From a checkpoint of a small mixture-of-experts model trained on Wikipedia.
Size: vocabulary 8192, 119M parameters.
Experts: 64 GeGLU neurons an expert, a softmax router, a shared expert of 128 neurons.
Below are experts of layer 6 (counted from 0) of a mixture-of-experts language model. Rows are named router (the router's row for the expert), gate (a neuron's input weights, with its number), up (a neuron's input weights, with its number), down (a neuron's output weights, with its number) and show model dimensions 336-447. Each number is 500 + 25 x the weight over its row's rms, rounded and kept within 0 to 999. Numbers have three digits each.
After each expert's rows: "comes after" lists some tokens at least twice as common just before its tokens as in all text. This comes from a sample of Wikipedia text that the model never trained on. Tokens count by the router's weight.

# expert 67
router:463517506505478519488511480488453484528506504475535506515507497475507528524539478495477492461497541471467553453488510508489488532531474482465530514484486483542484523537510525484524538490505462501488499505509527516496475510483527474473480499483445498549480487504482495472548495486446554539509516453482504546531455522506489523485512466483
gate0:492501491452497506497502502509458500459524463502523522504503514477440492477525506503505498497476519496493512470487492533496487503488515500526504517482503501498510505482478485474525476493476519450494520480469522518460522497482536491501492508522517478528482482436530463517447440495534486514543493510484524475489513459478503547521485488465
up0:501509517495497504503528478528516469508504490484468482489506498544543508516513454491500526466477491494505481493507509458519491532511510471470502524524474481500480491534501514512492500506525495559511499504521458488515456471504501522504501538487455518521521511571499559496496546482465549511470500449527498532549461511482462480474467496531
down0:504463473500512475456527469530529506472485495509490506502526516475508507505472474523493508471434511516500518453517514511507438496445465468524501459494501452518483503522471504495501474483506498529514474487505546427492515470540491577472474510449476502492516501482542520524539454552466535504525522483525507531525473463512517456532485495514
comes after: " |", ":", ")", ";", " (", " +"

# expert 49
router:453538506458479506484510505525462450566529470442491463537518517525546542534513499498472469483480498480494503486482512479498494507499480492500538508493469452564497544545508519483509499506527484538519537517473484495487465538468552468448475499493457444547489483485485451490500485470481511524508519442479495518509474528512508523497520465499
gate0:523506511461522534510487547465462462504482530465499492524487484524490522498465542531476486522468477521511472495456494468494490497524505516489501485461446459530515523474500514519504491476523538507531497493482526461497527504474484477503520500513431497497462473486499410478485529476508479487506496465528509490506497487517499483513512494520
up0:461514485495460487492515516525525517501485488554528512477496520478513481470508455471511461488518520493474536510509548518500486505510510503482482548507509516488514500509528512493476507511509498508500500500520495523480462504490477502493497536476570499478507513529487559488534466534464522524485517536490484536486498521470470523454458479490
down0:523485496496468495456560510539567534499509465524532490524501526539506526496499509518493487476496483533495512517513503491535473522523504509478459517491483510479504498519508538510530452492483503487530504525487496495464502498523482498481559512500471499478482501497522481491494508499507462494498502485503457510491540469463494539556526500504
comes after: " of", " \"", "-", " and", " for", " in"

# expert 54
router:491502504472486499477511468507461491482503493492536474524501510465519505515483510523477479465510525480504535503489540507484480540502513477459553540478474501532535507525513511490495540479562482539524521542493519531459459494464505469477473492503484477535482489521477487493525494462484533516542545448484489507502501540516490536505469452541
gate0:475474510457521510564492465532519457508476470494556440513516510510521499467494521504499501528540555466489518518518467521502515489559515486488503484482455510508511503483527516516505536475522500529565520484511500488515480502470521513486487515539525549555512521539462493498506532507446494524480479508457513506491465551484505558528512500500
up0:519493494478529503530470465515537449478492481486519475510489497491507414512473518461513514509528514447501453514526507514499519499536516493526463472478497516482523496506502504490523500495514509514517526495499504517509520536507468513480486533513504522547536539492466526488474536498485494495500457529500483501455471509530506516552538506511
down0:520525478475476480518482548478471489548432509496519486489501496501477509516514528489489498523503492488455550484510546542473521550529498484533520502517485519509520499474437458543485501472486543504500483526554481488465520482475481470477470470478544454522526502513500519493536495491490524520503532475458475516476464443538491475481539503484
comes after: " |", " in", ":", " on", "°", " New"

# expert 88
router:469526522485471525474535481539458449537527503462513498540503492511518549506495474532472502471508495503458511477492529490482476549516512480489527519485471483514488531547484524504506500492527480497518526529455534520468475484475525470481492519486437496513492463495462477498502487472492505518516536500497473519534466526487495506519485495488
gate0:497503538484516516472489465518483462497542516495536491557516515501508499535484502480506509540494492499475507461505535453472489523504535475459532508481511465508509484507500508453528489493507523551507488516485549516522473470476521480492511493471519479483538507472473490530509493489491507496507519519486512471515517474535534470463488485529
up0:544465506506499532519459448476523461518496538528460506523467488508474485499490537475527516542509478525494468516508505483505488472480517515492519454483525514458502482522461500487534497485478530489493497488511539510515530511522477519521538505506529537464497500455476506560511508497532458475492506534525511474498505470519513462495510537487
down0:446496490464531496466460516496505476483448453452505521460507489517513506497486482520518528490513509493516475479493518503526478511502453506502462511497485474517478499509499530513503435485485454521496486501510497496476466497477500520511504541490528499561487524513511474544505514493553526518520438494562491544490533514474497506488507527524
comes after: " the", ".", " The", "The", "\"", "  "

# expert 55
router:478514531484465485478528479516447491540515495497534471530533500484522526514506478516492455488477536496484517471473530491502462535549505469496522500450465476526506510500518497466484558473529487534514521518487515487485458491464531484475482531480500491508511454553495492485527475501502538534523510468499490526490479529485497537489489465509
gate0:457499496516475487495511469466486522498494493517505466510528505436508532502480489502491500551472511497485509514491527458513508502514490477527473502556524477534517501567489503446472501547482532513478540507496506483491509493506519478513459518493489491537504491524508461473497520523491476522500466479521460537495497503535538446500452520484
up0:530476527487525549491477513517511467498516497453521548508517487565490469519523503469492465431531507520499488435491499544498486507483484507477501521448492486484476527416509498523512492469508493463503440500468507494502483502497508506457520492470485509500499497475482544506521458488502536485473526507475500486488469490465468504500515471511
down0:486516496499430492498486535500482509505502520492444541474517505496520468492516507517502478522523503519515487538511491522509529524513497487527509487453503492468486510499495503483507483516486463496510499491508492542493485498497450525522535526503506513491507522498524501509499495487490504545502456461512510462529479504528451508471485536519
comes after: "=", ".", "\n\n", ")", " =", "  "

# expert 6
router:481507503477487495467537488526476484514502491491515488532526492457549556508510496524453500485516528491446538490498510473493479509525491474440536512467500469552520532528527512477482527484536487499554528534484495516490470521474539470487469495486476470531492497510483487506511481456484559505495520465485490489531452525498504511503466504508
gate0:499522515523496489474549507487486505532510464483526495557508509471545492506532485513544477521550518479508536486533520502447478546509544513502495528543487504536479510496502505474472501500494469503497513530501522536485482525489499499501471503458498506514502490547471496517481514468468528493522506504501480532494490536478504492479481491526
up0:538491522503523518518478532451532519497471517521511543481517509524562462475480533525520488536549471509491484510536481516502504471491500548498474508501520527509479502487458476498523481526466522473482525472513508539515535538488453512555499466489536499494500534510458496522485507486520470487494507519538483469499510535508490459508503534523
down0:455521515511499493460499449459506524493521468490504496472469491480512507509510522475503496509533549531512467512447450464511549492470468510517509502501520445487498506511536496548473506486474506489506480509513506487459468530462482518448511520452480480472464473518527499537524479485481481473514464487516491463522516506482531512527479498512
comes after: " |", "'", ";", "|", " on", " in"